{
  "balance_loss": 0.0155,
  "vocab_size": 2048,
  "beta1": 0.95
}
Below are experts of layer 7 (counted from 0) of a mixture-of-experts language model. Rows are named router (the router's row for the expert) and show model dimensions 0-127. Each number is 500 + 50 x the weight over its row's rms, rounded and kept within 0 to 999. Numbers have three digits each.
After each expert's rows: "comes after" lists some tokens at least twice as common just before its tokens as in all text. This comes from a sample of Wikipedia text that the model never trained on. Tokens count by the router's weight.

# expert 13
router:511510514570433519562409563516403447555488453524474513558448492522576449476516538618485488556534530546599524528506525454428497485404533502512524504573454500507503506498488442508683470515527509542580569495548466538434516437528422503504432611522428543536537452499501469537510585520507486479404497459518556525476518440485497546455527668513516428464480523511513466458436443410516469446534
comes after: " |", "s", "er", "ed", " (", "ver"

# expert 33
router:503482414515473598466575527603544532475609495547539366537453463507506479448447470378486499500502452476543564484454524591470525513528491582520502546474520508480512459476527549481449535437482535507438464587503551556457499577496543470469587502449492495534535469518493527397524554505497392488476433528575474482425514522509492593437537520448476603562484413446596461536530423436470411579519
comes after: " re", " ", "re", " F", " f", "ro"

# expert 37
router:484471447561508470666525406398436445446406525452527501508465552465472477491571486490519423520534485476497502361586523538452492467491521465503475504550496486343527537512537562495560467499467512501495447558427507490485543519415536611518487555538528482454550498524656488512460475462505504497431452496570457451517444412488477557556514464437435505487498484551492541426501425455538537533429
comes after: "s", " S", "S", " a", " is", "es"

# expert 11
router:522490463516528589556573446471507443526500525502465544505410561544451494456457601430439487514453519480537472468447558458417493442516457455427412504551546522569492483458569523461420450486572556534552525526420478583478527586525493487514431508459550556488494407554485511509473568503463597568480501468494516408523495554504502487554397594447456512482529487497380357587512554502411504491547
comes after: "\n", " of", ".", " in", ")", "'"

# expert 24
router:451565459585497638500495477502593564554514502504360453554538498553538533431531455441444541433507452477450493487477519530423513538449405517541465466458483511432512508445442546560502559443490471497533479553427536462487533367500453480463561461482555521557478504574383482547517474471462441400498488477463426494501464559449504457457433531534611572533410515482590468466537468509493549560537
comes after: " ", "ro", " the", " b", "lo", " de"

# expert 4
router:478499552437526475547494467351461530562445526437453557464523540637416459526460523572514534506471541594424487535564449397510494492551544512550484577506424469433504485448490451461614473480520450460581465455473492499555453532497501607388549524533486532491416544509457483517468448581480501478478506483530309501538566437486478518515510520478534448440472534468490529458541435487477503461504
comes after: "s", " dis", " S", " ex", "us", "S"

# expert 6
router:555505395532535539427502537455568477462480502515470491513554504432441547602495458491475507585503497462403460619515562562493483507597425516467462514500540509531495535531536640463459491544499392444488378443533559481541419530431479484531458573519501507434560494494516494521500530435473365560547488561555520593465456439514504439521439503548529492433482526481470540499501466639492457475551
comes after: " 19", " 18", ",", " (19", "20", " in"

# expert 1
router:452476432444536503467505603513487495439503442466519526460448487484426601446511480565535485535403455531577452470510580488407495437448545498532525510439487481467492451540415525499356578501451620425510585510449497483466538458491594468469421496525568467554498482519491424458491556538537564508506540529531494447522572557551560531494482508488514440538468572463313445451478508479459447503517
comes after: "\n", "s", ".", ")", "\"", "=="

# expert 20
router:460490501538497546482486515548498489483442414443498520547562428491455479440433540436508405493487509503447509557434383406524554549551610460521456479570595489434498461452409514491485614408549458446514516464482443555505457497564432520527452467493610522462443611482493568503505443375546494541526474594492489582526455453505462567543475460445586513554521494483564544526515456495498496562550
comes after: " the", ",", " |", " of", "-", ":"

# expert 2
router:543511500532513512518564477440499495472492439455539453414516446547414482567519475541500428415502458476489458503428518587465523473564522373458543528593541475532407453491433583470515504461467446541495496520437568555464404546452562603438433481580513522473533528558513551445449582545556505552473453505555455438467564503533508547437417459509484489446470496519522518529603434560472434493646
comes after: " |", "\n", " in", " (", ";", " 0"

# expert 31
router:611510520643493600485540421551469504531489447478434458506495513511484465408484592578490467529430531572532595425508562587559439481495463465511567506527518520457365431589584494499494512538531515583512525522501468470499592551441485456441527442491570552474466539434513538491510529584560451575536480544468401469487463494478503449510550484469535499421415453534505485570445543434507469505473
comes after: " ", " |", "-", ":", "|", " ("

# expert 21
router:562571423467518496543461504553529536589498555498529555484445422520472491455560452507509485501590538490460600388495452550421536473507512522442471485511493459483504516494494472474508482528491509549529525506510519494514512489459471589499443532460504390503466479506549492541465544421517422648593627590605447475446586447543518511593542471459487539446438406479468487499510635533510383487501
comes after: " ", ".", ",", " is", " and", " was"

# expert 28
router:475431623411587578416496512424432567508468546498537533379517533517508481533431599544491538544443468468493485519447533514454564484465546441544568569476466581581451457508565480428578484464433450447518397547544547543474478532486449516396506427483460523462480528436537485543420455459508542523543481516542469495531456472476549525460561517461446433513524453458472544476556559577480434390535
comes after: " |", ".", "-", "c", " ex", "er"

# expert 32
router:463593445499456467404500410614599545516605506498422486520486468535572539495431511566475428477435490553484527513425519467499435479477572411540443504569500538574554465488568488464520491507409468487511539487475464529473464559544468595503521607465485433585519497491548480487538413450510423583457585522409480472402482436448495492414556480476511488497520406523464431525460513482482560456538
comes after: "\n", "|", " the", " The", " de", " B"

# expert 26
router:450516496526518487484433492432492469529534426525447597492527614398509515543513496617441465497435409407517461554548528573545493440529551512478511575467498573444464509513485469528531504518522562502566498487513588407554496608565441491568623521545506535488501454491548502392459526454552420448482450519527420436487460480542575502567505587484495456449506493531603495536397562506525485487555
comes after: " |", " the", " in", "|", " (", " for"

# expert 34
router:499505542445506452550545442538525508409503419536496521503488427413548396565453541545500610488629458527518409509462518440568496465463551453518569571507453507580394504478494478559614491449559581579497446465525462456524463438423456529521514545545450552564473561416482520477498494499518604569544518511492463408515523539465589500574539465520461518438505514536559502484420552447565525497529
comes after: "d", "t", "r", "l", "al", "ar"